python train.py --num_hidden_layers=15 --n_experts=16 --d_expert=224 --d_shared_expert=0 --router_score="softmax" --normalize_top_k=false --routed_scale=1.0 --balance_bias=false --init_std_router=0.0212 --lr_router=0.000267 --vocab_size=32000 --tie_word_embeddings=false --optimizer="muon_variant" --batch_tokens=[16384, 32768, 49152] --max_seq_len=2048
Below are experts of layer 10 (counted from 0) of a mixture-of-experts language model. Rows are named router (the router's row for the expert), gate (a neuron's input weights, with its number), up (a neuron's input weights, with its number) and show model dimensions 128-191. Each number is 128 + 24 x the weight over its row's rms, rounded and kept within 0 to 255. Numbers have three digits each.
After each expert's rows: a language model's description of what the expert responds to; "mostly gets" lists some tokens that are sent to it at least half of the time. This comes from a sample of Wikipedia text that the model never trained on.

# expert 5
router:137120122141108126135142094115106113157143112113101162149143129114110107114149095150161141085121138162143148139098118122088149104122135138099160142123132154147154110118171133141088138116128155
gate0:095130170142132133107127121148169106155133138145125122105131102135074123126155095107182130136096125132130166115140136172113130133115094163106100128151122129120106141092160116188102127146142174
up0:114121162115103114139138118145100140125106107118105168127140115158148109130111110156129131102098165138139154123143155115156129113119126137105141121144161140165102113121085102120120148164161126
gate1:176127100110144130157142144134137113141127142133108134142134143149115111095134126143115071133105167132091150107105109115118135124082134159103124119145077104099112108133136108129187143156087122
up1:103121111157176114120157126141155144126151118152111146141122119132158116126091111101127161109143096102133127094147103155132116147170100147146128140125176145166151132099134176169098138144170153
gate2:150154092125130140144125138138134120187126143116085112163142118126119139148156140109094140176133167133117122148130064111063099136125142121137120130142135128164118129091101076088156154130129117
up2:152107129122095165163121121147150148101114160129147137121092167156119119119151104139123134121126109146153154087119163166151166124132113123126063123085119130105161109128156121171110180136173114
gate3:138149098148114141102114130135095147114147137078131082133130127123100110108135105157145173105166136126147134150132155107096156123100135146137148086111105141116104117160138113132129153095077125
up3:094132122117132130109161151135110117159134085085119127149142104135140147138079149116135149158120137143137134107150112091133096133149128130104144143172117141137124149146090104139138129144117128
gate4:157149086129109116080164102182132181139106107138143129109110109139092138126120119107152161119064152094194183080125130100165124122127171130113122087139155096138152097114117131134090134148118143
up4:096132131144111132111140118176115138131122126096164130119084105138114136107100117153176158108096170077186184110136159130151136138129175169108102102111170077128150100099119086093094107146089124
gate5:130114171101090125142140089112185118100112109127070092139113120111125112108169096146114111109127121105164093124130130113092134137098164120125136125163152104108135145113101101130132154135153115
up5:112103117159128072078146202105110119138138095110163112137130114128139128165118148105147131164154125144133138089121143142150095102164096156108130113112125114140106118145118148116109089136131097
gate6:149133154117088134143127142126101136139138156166139084088087131141121138136128132161109116131128152130139118140096126131123116124103112144105149099117135104102112093126177110114109130093152146
up6:127129131113131136136141145119080115158121123123106173176127111126117090205074134134162108153100144155155138112137130138172136070148144104118102106154144125100127168151126096139142105161113118
gate7:102106081142117112147146107136120123135114068075116144137136156113131156121151066167155131124157145134104115135089135157107132132104122120138184134166121123091100132119105072119105138091142122
up7:098114146105132120145131168120156101117162192194143079126135129163093114087119177109104111129101125110158135158123090089126124113124121140154114082148126122126133149142087139180123057104151124
gate8:157095147131120120090125142075125161091155100095177172146168114133141104078148123139124129117119132165142085164150131139116155131125108123119158157117140148114122093135126154142124080136127138
up8:137160111128098102112138140125108118166177103094133127093136113129107115140098156090108107165109186089132132122126166147147119129099082094122089102154089165122126140123140123107149109120128106
gate9:121105125089103127114107122170165151102093118145114143094138121133114143139083118155126132103099125152124142124108143085138114131178144124149156091113099102131131123117131113130127146138127131
up9:152147124120062146144079119152158126133148101136129139162126135094080124090161083145108107101146145148116126147088115131122110143093156145095138136157120154153159128112121140132136131092112085
gate10:130131108120112102102137157140077144126091111123142145171142118092126111160147122143126140116153108166105161115091120128100123126126172132130130096108132154101124159125143114126115098121138162
up10:147141135119133096134143182135131094139112103100135117153136161107120144115177143099099084111158145166123137120121088150169119112139139135100124131176134128132112154087132110152117100112140178
What it handles: Numbers and time words. Numerals, counting words and time prepositions in sports and event prose, such as "In 16 games", the sixth, during, after.
mostly gets: " during", " two", " 20", " 12", " 18", " 19"

# expert 13
router:133144102169089175109134135123093112136163140135128144141170155117145171096154125154138115154095113147100139153112121123160130113135116156095150140155119159164157119143112125148083117097139155
gate0:124154138152092133136118083135153126107113130141116125141112144097098090118073151150137162146133129171149114123147094128163088110132110130182118116130172150109122116116103114116137129174154147
up0:179071143150112152121154126115085154157171159123110178148103112149124119157142118136135115129116134106137099128162113117131137122106119134133145140095120101103084174153120178169131123122109146
gate1:128078145117111109157147115086139106132093116089133081169123117137149128205115144110078135128084153163112123158101122137133101096104162145159132149075082141167092125140125125105115124132102114
up1:126116098117066147163125118096149109092128137178150155164092129120108111172178079132150116124129126145077111135149155107169112136110145131095161144110132149145082092131121139102133157120082156
gate2:121091112136146105134137133145108152137102084133139100165131154124157096114150121129126113110127148151157132111146131120145141120123141138137093152116159143125182162116103148124132100147117117
up2:125133094132127144139147146125150096094102126094158190077156123118113128126113136126138100128090165150122111118140147136100136136129082121190139103153111106136136136128164149132144121112135123
gate3:124128099172108129154147128096077133166090120109123146092092124137150139159121134149124134109110135140141101119145164120125120131106139154147124136098173134184133118125137142114106113106115099
up3:121145154095137103122123159103127146141123147127107133117134100127118104151154100106118118166147143125156112119098094147150136141188133148089122116150088135099129138104110117146135114136108091
gate4:126088138139136100122159127105110108122109086099176140134151159155142113115167075174152101111167086145129199103147118137140136072154138092099072091094154122152113152180151116152143103208159129
up4:136124107153125149121162121144124135104119158152119147120129153086096120090154097144108068128118147097121145111125125123120157109135098099108075102105135151164088189175161149139120159148119120
gate5:138108114156117146113138150139106100128143130171148138163137118122107107149126117128110163060152157123087094140099187151146142101123124174142169125124125136127154114103156113176169100113173120
up5:123120157151134115147124133097130132115080123091150132132100140113152108112135112178130067174106124148129141113145092101091125179132112129075081116098141121124118176118139157105080119129106102
gate6:151122108148106110115151133123111132166183101131105098092106132131144138124174147114130101111081077148141132100153131108134124131090133141096139096108160150092102139142152147135144144119129135
up6:169116105137123108140159147100153116153130105146150094112165116135116148155182154105155077126111112167104152093208135096107131105118120107139108107134136154155114150108144129132160115131145146
gate7:087112163131147151163091139138123160101138147092185171170174116148099149096128150143151131162090097120146135104130154101118088120084151105160145175120104090134128124153106142166111152113121126
up7:104117096086162173110121110154132100122126113128139114153083142163127118181146125120065143104143130158135147148115117161098130165187102155096157111151152167160098125091088134115112124145181100
gate8:175152151104129156119171087116141122115129160118116135133144082159103136152139100135089093136142075098105106155142156141172146121153122108126098108140118150134130098117147148162128117156115124
up8:145131131098164128100144113132172134107152145081151146148125090120124139165164146119118125146130084117126104139152138164148179131143148135138116124102122152135130110118114167129106098122128112
gate9:164133135177165097163116114168123117120101098126117172161109083117147135140147136183110094154124085139125116131115110138126124126111145135124161115174158116128143120152156150175159134143191146
up9:172139094142154120155115104161118125147136132121130168140118104138132134156157145166111145162152126155131135116103136124134166131086146142138139120110134124128139139140135117185160147172158137
gate10:112166134117170121165113097132141132128090179117144104120167072121125111087082136129160081137105127150150131107120072111116127129134087143162112114178112124125098105169121128162109132110111113
up10:143128132135132131139128155148124148108144125097107152141097111094159140141098111133114118108112173158040093135116148107145134111136117075110129139147113152097159114112128115130117117123085144
What it handles: Determiners and possessives. Articles and possessive determiners starting noun phrases, often after of, in or to, like the, a, his, their, and possessive 's.
mostly gets: " the", " The", " his", "The", " their", " her"

# expert 12
router:120132148147144108132137093104117119141105092150132150114093103115151122147100148117140109121100112091156100128143141148177173150141135112153113112141153154116109111156139112113128118093146094
gate0:102115128119123143144126152088096120133131157132132105129133125121110146090124121129094122151092143113075153114128131184130165107120159143109103122109103143153093150141096119146136139130131087
up0:117162115126114121129124089165159167122082127130111155142136131152139092130141130117163112116162114147190094146138100067114103130120114125124131133115144135107122125125144153122124129097114167
gate1:131099111122177139079104137107137120131108102088119085084133103088142126158157191155134144116139166142169130111138123107139193099125116109105129171126130126080162092113106184149093107096121109
up1:125135110121148104112124123127136103143080137078117113111132151095099093131146163171151149115129151120138082142109111104140185093110128082106133185108131118081185119122119157136087097119135122
gate2:107082125115154132104097116134164112106117137146109120148107143109139095140179148145135138160133195148149116132140116144119115138121133132101168136132153101165094141102155117131145116117084108
up2:096136078143071124174130098104111121166130138065128128080104144134103096132108111107157124147149129128083146126122121123109150109077127103083125134153090127111138171121077140157107139089167118
gate3:165144130105082170148149119150112112128089131147096089122106122120130142166109129143148134127168155133121127150115131124161129147116162128171124112155114129126143103124132114152120117121104126
up3:160116130160166112117087139137125136143149099131112149111129160092122139096124126076111123142110149080135140100106129124089125138124113119070111159129185127127140166159114099115122132154106137
gate4:093114136121107115150098098132105115130095130129116107086116148101113109136123129112132129105091131152111098130144159120132112135135119149117150115092118115143174124135108142147116129182151146
up4:144120121118145116135151128159165129059138139157141129133142157146154139079133136200095105111109119084148117106088152130160140115053135157116117139138145135146151110139164067110099157089154121
gate5:165148105148173123149107141083158141130152109118159104110129118139132138154096113141120169152077121153175127153110162097132148130122125114123125160142111116093127156126128113155122122090114152
up5:157123092168156126161140095079145150130147119127143111089128091143108141163077111134115153159111104142168116124127130136137109130159130121134127151137141126112149103119121095192119138099131153
gate6:108185131121096104143129133118101156087131102081185177109150158155110132147125109156109100153090088124153174181128130111129117149104144110146125133132151137148128095121099094102148125135104091
up6:130084124128159176087127142166147104173105175152089114148099088095165141106129151115124164098196132138064093133126122126149133070166146137102123135122106125139140149143156135155143120150139140
gate7:136142136108161130120099189138130169117123169119122152125145133135125127113128105153092151155096117119148119103156126107149143133125112093118096100098124102150113130110182098156194136113154156
up7:117141135087143139133137110113153154173131166149085158139100122165130131105114110143131143118115124151115160140174138101107132114132094145094126124116150125130160089155143163142114136167132142
gate8:142132115120137103148132154109118120120080123126139144108122153147164109110114112150105077155085167146103125149160127159085157149133100162129134127104120143114089157124121149124149155111141131
up8:114159106118125101106129130165119125135129152159143116102067108118112120144123182101107133124163122122124097115092175127110171115095129128166130089163113164141127112096142159110117140145161126
gate9:065124100139128107137156097174177146127165081156139097114127094113085125138107124125153084059120136149094136101107112111135137146139127142132129117087149136146164126170158139110143126127126117
up9:158147153132109124143092148094104085155118133119143185139116136158167157092132119147135144164174133131148124111159095108170128172146108107084127107172132166114132110119116087113105106104143121
gate10:129116139120149128169117130090140124134118115153096140128099128073097104180119117127104129154146095172085124102136120171149133148104148123120123127113115142111124141088117156113120126110147100
up10:151127127134162105142125121127168133139119113159103150135128112096129104140113127123076126148107107137081148147136104168192166135063155131148180153111129123086108110084135153119112165086130088
What it handles: Numbers, units, scripts. Digits, units and symbols in measurements, coordinates and tables, plus non-Latin script bytes, e.g. km, $, °20′, imp, miles.
mostly gets: " $", " km", " +", " Q", "–19", " 0;"

# expert 3
router:160139175100125103143128085150119121117077162167126112107115123147095151166131107130139125091109131170102115152090114080150129181142088128143142133120136110171074128106103144145124128153087110
gate0:130098112114144145164102107126128072124107115143111112134135129131143103168094167102133142137125141138113123100085143132131137187134136136119127095168129165135160093126129136120104187064133101
up0:126099128118180131124113097141107066127127145116103148101139125125122147107127139134096174105138134142165140109132132117095156185106132162133125123166119141137165119180176105128111129114104104
gate1:145120151146124090155067132159176150129118088117113117071133157095123100062102129108113080160162144135123107121143108151156156146131152142115128125114158146118144155115119121138119113080131149
up1:093103139132111112165078110127130150138122141132130094122154127126115142108104140099139093154171102153131079081124133123111152168123146099112142162141145124093128140101082103164091142108116129
gate2:133118144101150162138170132123090100162129176108097122123145157107148142121125093132132126125112103156111148124112109113142143109125111136098141157127086119115122119173130095150128127117073165
up2:116143116174111090108077144152171138101160107144150158162126102105117102131136152111138081132139174097128131121120115119110136159146160145177145086123158115130147175070119142100137153121164120
gate3:136145173091100176116130115148135098134134144092147168136129135122120131137125079130115089148113106138130138105134133109153188146115150123190133107057092142089134120128139163160132121098145131
up3:128193144145130163114127102126129121149120136146166072121103127143084164102135112143157096107137104111151129126141103133157174113140095107134102134089096177153108124150133150132107127117137119
gate4:179128153079100127159133132122158116165115134105120112120092116145119115104114174133096120119168124167121138168129110148130115116135129130111156156118134074129156184159108128154131139111094108
up4:080116114152165145112129125132105108104155114162115111129140131088160150098130115116170123139128109108174114118118133129104143114129166156160099112111103160112145117097101114109114126166138129
gate5:143142179154119136134163140139116145102107125113135097119127149131115126137163116134149079137107089142094162099140080107129141163171122100114124150082150124160088089130129104127097133136170162
up5:156117146120129155143162123056124133107126147143152128152157142125118171135155126145130102143142149108121105147140142110157126097134119142123162093126154128139138124158123111128142088135158118
gate6:169148115116147135139100146163163142113117166114121097107146152176119144232145100128149149157164123129148151140161127118101085146146129123133125107138136114110114122108165164150113152126075093
up6:096105136145124074119141114128092129138122087144147156145117129070125125070105169152137088137132143134141110133094138130132155115131113130157126187108094131149149125184075115109152144132165170
gate7:121159125122120131119142136100109193118128140104107082077097150140123113126122129119120142108100108188149167109051141133127126107107080113096138115110142128120097162153160131092134142089091145
up7:147094163167135155177106133107091081165154137130123152196122085138147129116149148149137156160119125121134122142159122169112115115152150138137112147120131138134130063135091123129147143153164094
gate8:145090129079125118168139130198084148076119135160141117145110174187137137142136131142109110138134130135111118154133160073121175130090150109139089129107135157125141132122096139105119165114132093
up8:130161133167148152119134144104161091132158113089169161103138107073145066137141109117088139118155156102131102145139097147106074128141121177147134103148134110108127118137158135111142102123133158
gate9:144139137128160134145160137092153100131132107111054140099142136104151162134084119158133125103169123110147100085105085129085171132100093113083127140110130118190097122155164114094120149144099113
up9:092153096132149096123148101122075123127106119113185098146156131111104109096161136128121128159104108109108144145115140150160095157147162118125122170158115113085171137099064122180141109106117132
gate10:112135156126124137126141143147145149141137111138141135084142095136111143165120102095133110154064125089106133121136129122152132136117147195128089134145117158178110158129089182120146123166119126
up10:124125131078113133140144090149135144122109131116143112103116111127133106161143084098135091124097126095116124146131089132155159163087144138125101159142130158165115162141121200142135125165125128
What it handles: Table cells, closing brackets. Closing parentheses, quotes and brackets, plus numbers and short entries in pipe-delimited tables and lists, e.g. (32.9), | 0 |.
mostly gets: ")", "\"", "]", "}", " (0)", "^{2}"

# expert 10
router:083123127165148105093105124072128121131095173154139149062151152139106131118153178136112121170108111102140128100176109119149138125124130110151158121113144130126096122141101136094119168152147133
gate22:153115127070157143121164155107143122152142145069075146141154134125139110150109137145166127145127116080180115141142169146097154170132116131098126137105110138120100115122112134100089116128140110
up22:155128145059150116169151140140123101140166103117103148135161151133157111151093110127114139131107111078204087127146178152128125166127128129122108128152168122129159137136135170118128092132144144
gate23:131097146110105089143127131131123111113186067135171160138140111123118127150122111150110139143123084111132145128174145122152115144170126081128139152116141114173097132095137096170122125127102112
up23:165177170132149145150105145150107163135167144119154150138119121103127116130084101094128126159114100104145151129151116104135074155122111156138142122139133090105104146131118157150113124119085121
gate24:135122140097116131103140172106137177125057156127123112107109119121106053107087106118116100128160138124127119164121146121150144181102144100117156143119136126102094107141133113120154083121135126
up24:076165133126133161116108154109119181163119136122094131138139123124130100109133119141161152171158112129141065118136131138129116119097143147103114143131093137181093137127141089098155168106106133
gate25:113136139110131134131171135125168129109107105117144116128163131089133141118125140128105124124117131141106128104148122147116117121172135111121169110151132084157077104127136121149154172116097136
up25:146106131120153126141107133177168110136133136132065142107107148138121157130110109137132103139120097143154118141139115118151103160088145149131127135120177156062125150154133174131097109153163083
gate26:133054125090123098136159085117170112144129131129098129104121168139121186165132149079097131138130164132154111093159147117122150159171149129126114117116148119098097150113080144114138116117149159
up26:159115125100139092115158163140136169173126140133097111122082119134148125173155128075149101072107120161139122127154151102171127072128132137126171152153104124132096117126110125071125144124130126
gate27:110103148156123142122088112129170159145106137078164139118095152154122139121114171081162144119161146135107123125134124137126134095138128139166136093115126140163150134123111118161128135087107159
up27:108152147160115116137142069154123140123120135116124118091092156154120073150120142067188137117106129122089120130093135108165165150144120120095115093111114111154137086161102112175099159129114153
gate28:156133113129107136145091118085099141150115128121116110093166108156114131126120138121196088094138166085152138134099098128139131135106104107143095095115151138105088116128124122138139143133128087
up28:137108140088165124098149087145106129179120133116111099091142120122115110117126136111116115120148173154132095146104137128118126151122111161124091166143175162143108087144127120146129175111146125
gate29:131128076138159159126150102158122118123150088098127098099112173145125125142101121116082136156139131114137145161121129124078110135116128140112080085124148183125114155104116142094120124140118100
up29:071104130144127112107136158085132140140152141107127127128130141168153139113144137138114161132124130164110167126129156138119137129109114101088117182173101120080176129083143114086144124124152145
gate30:133132133079126101093115169093104136141120099088111120093125116146116139079172134154114156159112126151171124121159134096133133147128155121109151116115122125137116108145144094102142136106145116
up30:097142142117120131089141141103120124141105084107137172131151150131130150162137104167100140179121118113145120162122126142130137162110140094136118133134156102158149160121162129100157158115173098
gate31:160139106124125068118100131132138173124149149063149102087115133103110094172102148093150117119126132104141138149090131113151107153124143137133142146127102107139132155119126147118155112110117159
up31:152148107102107097111089110149129190141122156100138128097117140098131108153116148149146142156122141129085101154142146133125112158143122133137104112135095121179112130104095155126166145127101162
gate32:095143089134150131144126142126185143132108111123119142109149149148143117121156109089100095134094171137131160159159149139114116145139111117091122147112145173092148133147113122136169158150121122
up32:089158116123134169133114122117144178120166136127098158090136125133152140134143146130152137119107131164076128151170138099129102146129160122073118143114123122077140147134159123086144141097155152
What it handles: Mid-word name pieces. Inner and initial subword pieces of proper names and Latin taxonomic words, e.g. "ic" in Penicillium, "oc" in Podocnemididae, "west".
mostly gets: "ucci", "gen", " P", "oc", " Cal", " Los"

# expert 2
router:094112113149140101114170140143177142136164110155108114129118127139150117104154132141160117118089113095152117100126145144151118117129143107078139094139135153107075135127155082177130104134122135
gate0:122114116087140177106156136101121111137126161130104133131142163109105130120131085096154109110185138105114124093155135091137098124102116095126121110150108089136090112121138114142139115153144158
up0:109147116142074126132141118098130124111096139140113138111141151143149133082131106089108095129131083141177132166102139103138150099099130108150155093185112137135126124124124155106195132105128164
gate1:125085119132136154147113149106107139131139143121155098121137154113144114116147152108105127090094107144147149124101105114135105122154112118136159117125139070147105134107167141107114108123060143
up1:141106120153164152130117146104079156148127158139150121138150163102139128132113124082144147105087125136142134139084085116142105151174130096120117120119122095154172109113167124126141137104069171
gate2:112107164130101162155105146094150095144147121116145118117131114129164108129118125134109113137144127109124110160118083134113109152138100098128116142129148115110129143103178164127103147134109113
up2:144138100085136100109190114102082135104150185148109118166113104132117138116158145106167114134122128164144116087148183132122160085126101173148136139121109168119145118137074111091128117134171138
gate3:122162116107100141093153113103141166148067104128127128129157088125103082125129092154136160185124126085119101096116203112102109138116124109068129138143149112077143140145125109181106094163104123
up3:162108151159169115130145124170159089125183172129116133131100147125149103106153138113133099120149149127159122164126096106148129115151128110204142159160115178128119069120152156106111133099117125
gate4:133087140130118127138131107131120126095159138110097100092124153147143153106137094111175157131098081142117092113096109157120162091109116113146145088144095124092098145129145109123133134138153103
up4:117059106129103146114126106124102117135155165082104165134145120113139170105111123114123173157078150166126153146085137118108173135139190115091112069112123121142145171157133066117115120134116126
gate5:121131118139132145147140118141179132129122110131149134184141115142150156143114141151093085098144106141101143159126135150135124133162113078080121136111126113128103108111135166084089165124104107
up5:103155167099108088130118091124125122132116156091148172075107163108131104150136143103101141131174128077142129102110113100137149103071120146143090127118126156123076133139129109131161107143111156
gate6:113154134103170125133138105174126121152104105171123117141125110142078134127115086098136154133152104120118124081195143169135126119094141129158099113167116175123118107119157129085120150143160116
up6:156137166151091134096063142081133096141157135109115103144144122163156155149154114110117141110112155158160129117096125096164097129210168112101143120117118173117101128145124138163140140129134135
gate7:114145110122113157154113111127129118141156096103117148151139110163136185132119145127103146130113125106175104129147111103148138133131139094134077118171193144087135161126106074098085148126131126
up7:119160103150124122124121114124124129138136099115103149148134102132130136125133134109120120090130129121170128151151135126126121119165140115102124109194173130114120118152124113117106143119147151
gate8:126144177104148127124102086145135145116127112132136182200148127117141157126153113115107106131130140128125174180112147160080134135114123101107100108132169159123104115126121115089140125114121148
up8:112149139093104158130146134173145168113140104125187164180114122119174140110151134153152126156150157107135133173128122148118124129137120130121142115149177142092108142132106124138146127084074121
gate9:100125117100123158109169176122115172121164144137143126114151097151120148121136105129157073155173103138164150107160167127126148111140134095162136088136096150147073131144127112156121109096135152
up9:165138103116124080133096117117139117128116131140115099125099137143129098128104156158077167109071155125113129140094109138116103153124140141110113152116164090107211144111138146147156163168127108
gate10:123135159135149102147144143166185120143121117119096182116143114102099137143105102125141147121128123166160127119108100151127110143111155117146149106198134144119119154130098116129112081124147120
up10:141114150124110144097117069130136137165114176154112150086079152139179162113071141122127111174133113160100161106123131151108123152136095142132106093110210171151130138171103140126108133137154110
What it handles: Capitalized name words. Capitalized words inside names of institutions and places, often after "the" or "of", e.g. University, County, World, International.
mostly gets: " University", " City", " County", " World", " School", " US"

# expert 11
router:156125168180141122174147072161094119088176114129154087149129108101102108111136139091170109161121116130096115116096107145193113128137132120100151148120109111142094122137071125153130122110137120
gate0:111108126155100129123117152170150149151126139115140156116175142127152131118150126137142108131148147062113150158168070111148146112156152142113095142157090120149180106092122130114125135126179085
up0:119111105105117087121078159173129141118137154172161146108160151103166085121143091116147130128128129119109142098123118099119157154150143142155111098115112090127162104117108126139121158144146133
gate1:109076130116141163150099109128096146117103121154163114093121114130175181145134152111139147114127140166139151149140103140153109132145098077131148095131175133127153106159106136110137187169129125
up1:113162168176132130113159093133177115153128143110072160098087145115102147072117069127103129125135133113122095122149143111118129104149136160110117110129134127133139157096146105119115108124111143
gate2:185116125116121115116134148098114159150116176161086158148146128118115136129130106079134145092136164124099132163105145159134161110107127141098098114143162045129129123126138124118158093084131095
up2:111163112131130142108123172129127129104108068118109110161132158081122079091100116160133174165109085171169136129173094117109105107126099121205142152107101140118120116144093143139110106114096136
gate3:128093130167150111088138162131131119118161112128109112145135083172124135158143141109110114137151138118143150123124118110168140103151097141139102123107107113147128099142120147092167105180144167
up3:125107127137102141168145107101078101134133123132133131152103156115149126130094105160074146125139125125148164129088121116122115156110082141114132076134127167092121147126149124161123122125108118
gate4:100121157147107137167084178142162123156114139126099129084117089150152158127134161104154130129146135131098161140133103131106081161133170125118125099139109131132111172118093116139145162090135127
up4:085128102151103141147116098169123123125116143089118112146138142153145159149149168166161117177137119127173175149127122131134122170117146156113164138139137149138136074159149130120101113132130131
gate5:173097140151133117125159127175131078152146132122131153155121109110110108146118132120153139154113154120143155155126109135130117157134124111141068141099132086147175142124113118119158146131092189
up5:136094148123134158110168131113109106136154121133145151134131126123141111140112143123106134113113170135136139110155113156157136133130146112168085123137150093134132149116101118141172120149139149
gate6:120122136116091098149131110141127069137108087098111110111124113125117133118121110142176107120082170116178145124077145190101123139131122116176137102139110159127090127094084159132153125124153146
up6:120111140093124132137129111152124123128120091128103144150127112090133128158137099157111108131086156118158148097082146158136146132126121112183151120152102172140098107108105129105158129124136144
gate7:126188169160119114107149124137143104172131100114116142142163060156091149090148115131140118108115097144114101128104151140116121102125078119137103114146118097142136129127085119204139078136131132
up7:157099172109163131079103172138150109104114096136149120189151136145146121150115109147139163108159126128163169128143132138127151144147119142146108150182115119121137136105147112143137115140133118
gate8:121123138123133067065124145132154126132101126141097133166130125125126098135120079103133130112146128148164107180114131103137113120136131107164133117092096104103151152126152118117114110112169102
up8:125151105165121178136123097134150172164129115110160139160141140143150130114132149199146080089125144133112114106162109110103142099118122125103113148142157120135126123129127121110120105158099145
gate9:140121132143109076162126101133159161120155138131179139113134133103143134091129083119076167110134148107126143165121126128129114124153141165145158143158121112151055096111103095116124144150109121
up9:148148145088113150138148121170110138132126105134157159131138160132110137116146089135162163102141151154141093140090150143110126157133121115144118112137139165121143094176148145155129176103111123
gate10:137114173156136175126140123131150138112133112111098121193114119124136134136119156079153114157149135101135159106142106138135125126094147181114156152091117157086147092130121115167171125118131138
up10:123136091095140087112098131157169128172115147097141146095125119100136125142121134131143123127081153167112133134099112103155139126159130110161111082125161086132132152085151127152112113129117142
What it handles: Common nouns after determiners. Head nouns or noun endings right after the, a or a modifier, such as film, album, game, match, maneuver, process.
mostly gets: " game", " album", " film", " match", " water", " event"

# expert 15
router:165118111157149083125101092140099128133119152106134111154126108099120163139162124093108136157101141096154125132128121120100102184157115117113126122117144115112094118147098147086081112134127165
gate0:109112114129113123143102125100094158109077128116164102122162148081109138100069102163078123133136120115133162107174126158080134100135146076118130112139128142107118091128105140092121108109110107
up0:137107098126136109104122153155114117114105156146120098164118170104119161133105130138137115116126153127155167102191101160104150101119154098064142163129134145114163092114114113110129110121126126
gate1:139126133067134137167132140110111115114066116099128139089110130096127145110125165125106078076118141130107148134119137141098126136148141106213149150174135158077103136128160139127128156141137146
up1:143163150108112163096115122151127149156120101108140132112135125109076106141136139106106065093112112095086130120142121149119126123140107103152156139173159102100119152143141165114105112099152110
gate2:102124115141141136126162098124118129126136112176128087093120144109118152147106140135104094159093113086152128097137159162169110151157147090125195128160101137088082172118137111106133089162108138
up2:125122129118093105131084090081137146159169119126144148167163102139082148150109193118114149123132129103124125137118153151140138140147150150131128184101144114162085114139124117122108124096122171
gate3:147121104095105131134119135175115107120113069144137172176145129118127127154126128154147124146085047121153127199120113141129152156081119125104132104138142112184127156118109129088111125140161141
up3:103119138119173101111113104091141112122193137083136146125110147115121110073104091175092131149111132101108160121132101143131055108141130169116125109166107084086136112142133102162134141178151155
gate4:130133115081074154101111147138134089141100104121116135153121103149089146147141144157161106138142122140125135100165147113159108103166124151164197122104130147117131107122129112136154108098113130
up4:123116130112121109133120138124105090170175119072115120083102123128181142159134148120195154129126156103127174122129132143120149078162123122151162135132057127152146122135132133114131129095170118
gate5:151146102156191134155115118141125142167185101137135093108143135126134100117094127092155118128117155121140119101085170109090151111113130090176125165101084140134151110124118145134133103166102102
up5:126117147124163090152144099126110145161103140134154116105171115112143098143139156119135177155137127169170156177119148118125175116168127120174141172101077096156090090114124137112142131147119150
gate6:121093099147126151108130136095100115114131158105074119167137117137077172121109133128103115089136110144131125113119153111148137114169135109113140143120100119157133117132092109100110114150101149
up6:134095125121103153101116131089141144153086101123137137086105114149117070152154078082103136189106110107115095138130139134110128130097097114133111159120105157065119127152130129165138113118142112
gate7:136085104116142171143126116175143098160104155131099139135173104145117114122134105089119147134066123151125129131124166153153114148114133119105094167123129115101164120117125110128102144123119098
up7:159097119135136157104130102089106114100145144113114118157098130139146144116136203169113139192146142180136123124132114123117151102101128184165131130108124136095147123147130108112109148159186145
gate8:091117127085118106150098123152123162115184111148102101104170108127146155139106138107113132153118145131105122128157151131124126093094142124120128100140101107120118089080098092123063117120133110
up8:136117090118138140107074076119174151159112114126164161135092116122115100101079122131125133129107094153150133131078106133152104110110158126096129133126158177140151136107142127074151097094108077
gate9:100120132085118106126120103121140164126130137099127113111133117118096129085123164120118147116122105087120104157118149179063149123137142156140145115119157158138172081095132158135116141162127135
up9:099133141143095149137144075105128132140110144100128127124138098151113112100156136073121167095163117103144112133132120179085142159143109121130167139150120116127152071113142140128142137135139136
gate10:117092148125165150149169154111116100150141115126110108135105139131157167150111134128144163093098102138159121134125147105115159131105144101118156160103110139157155155078135110090098136185122132
up10:139070138123146114116140124121111099161132100084159124143107174096117144141123140186123141093093122143159164167138155119155149184113114135104148160105095159129164153094121140111122154161127122
What it handles: Plural and word endings. Plural -s and similar final pieces closing nouns, especially proper names, plus they, people and States, e.g. Regulators, Harpers, artworks.
mostly gets: "s", " they", "S", "ers", " series", " people"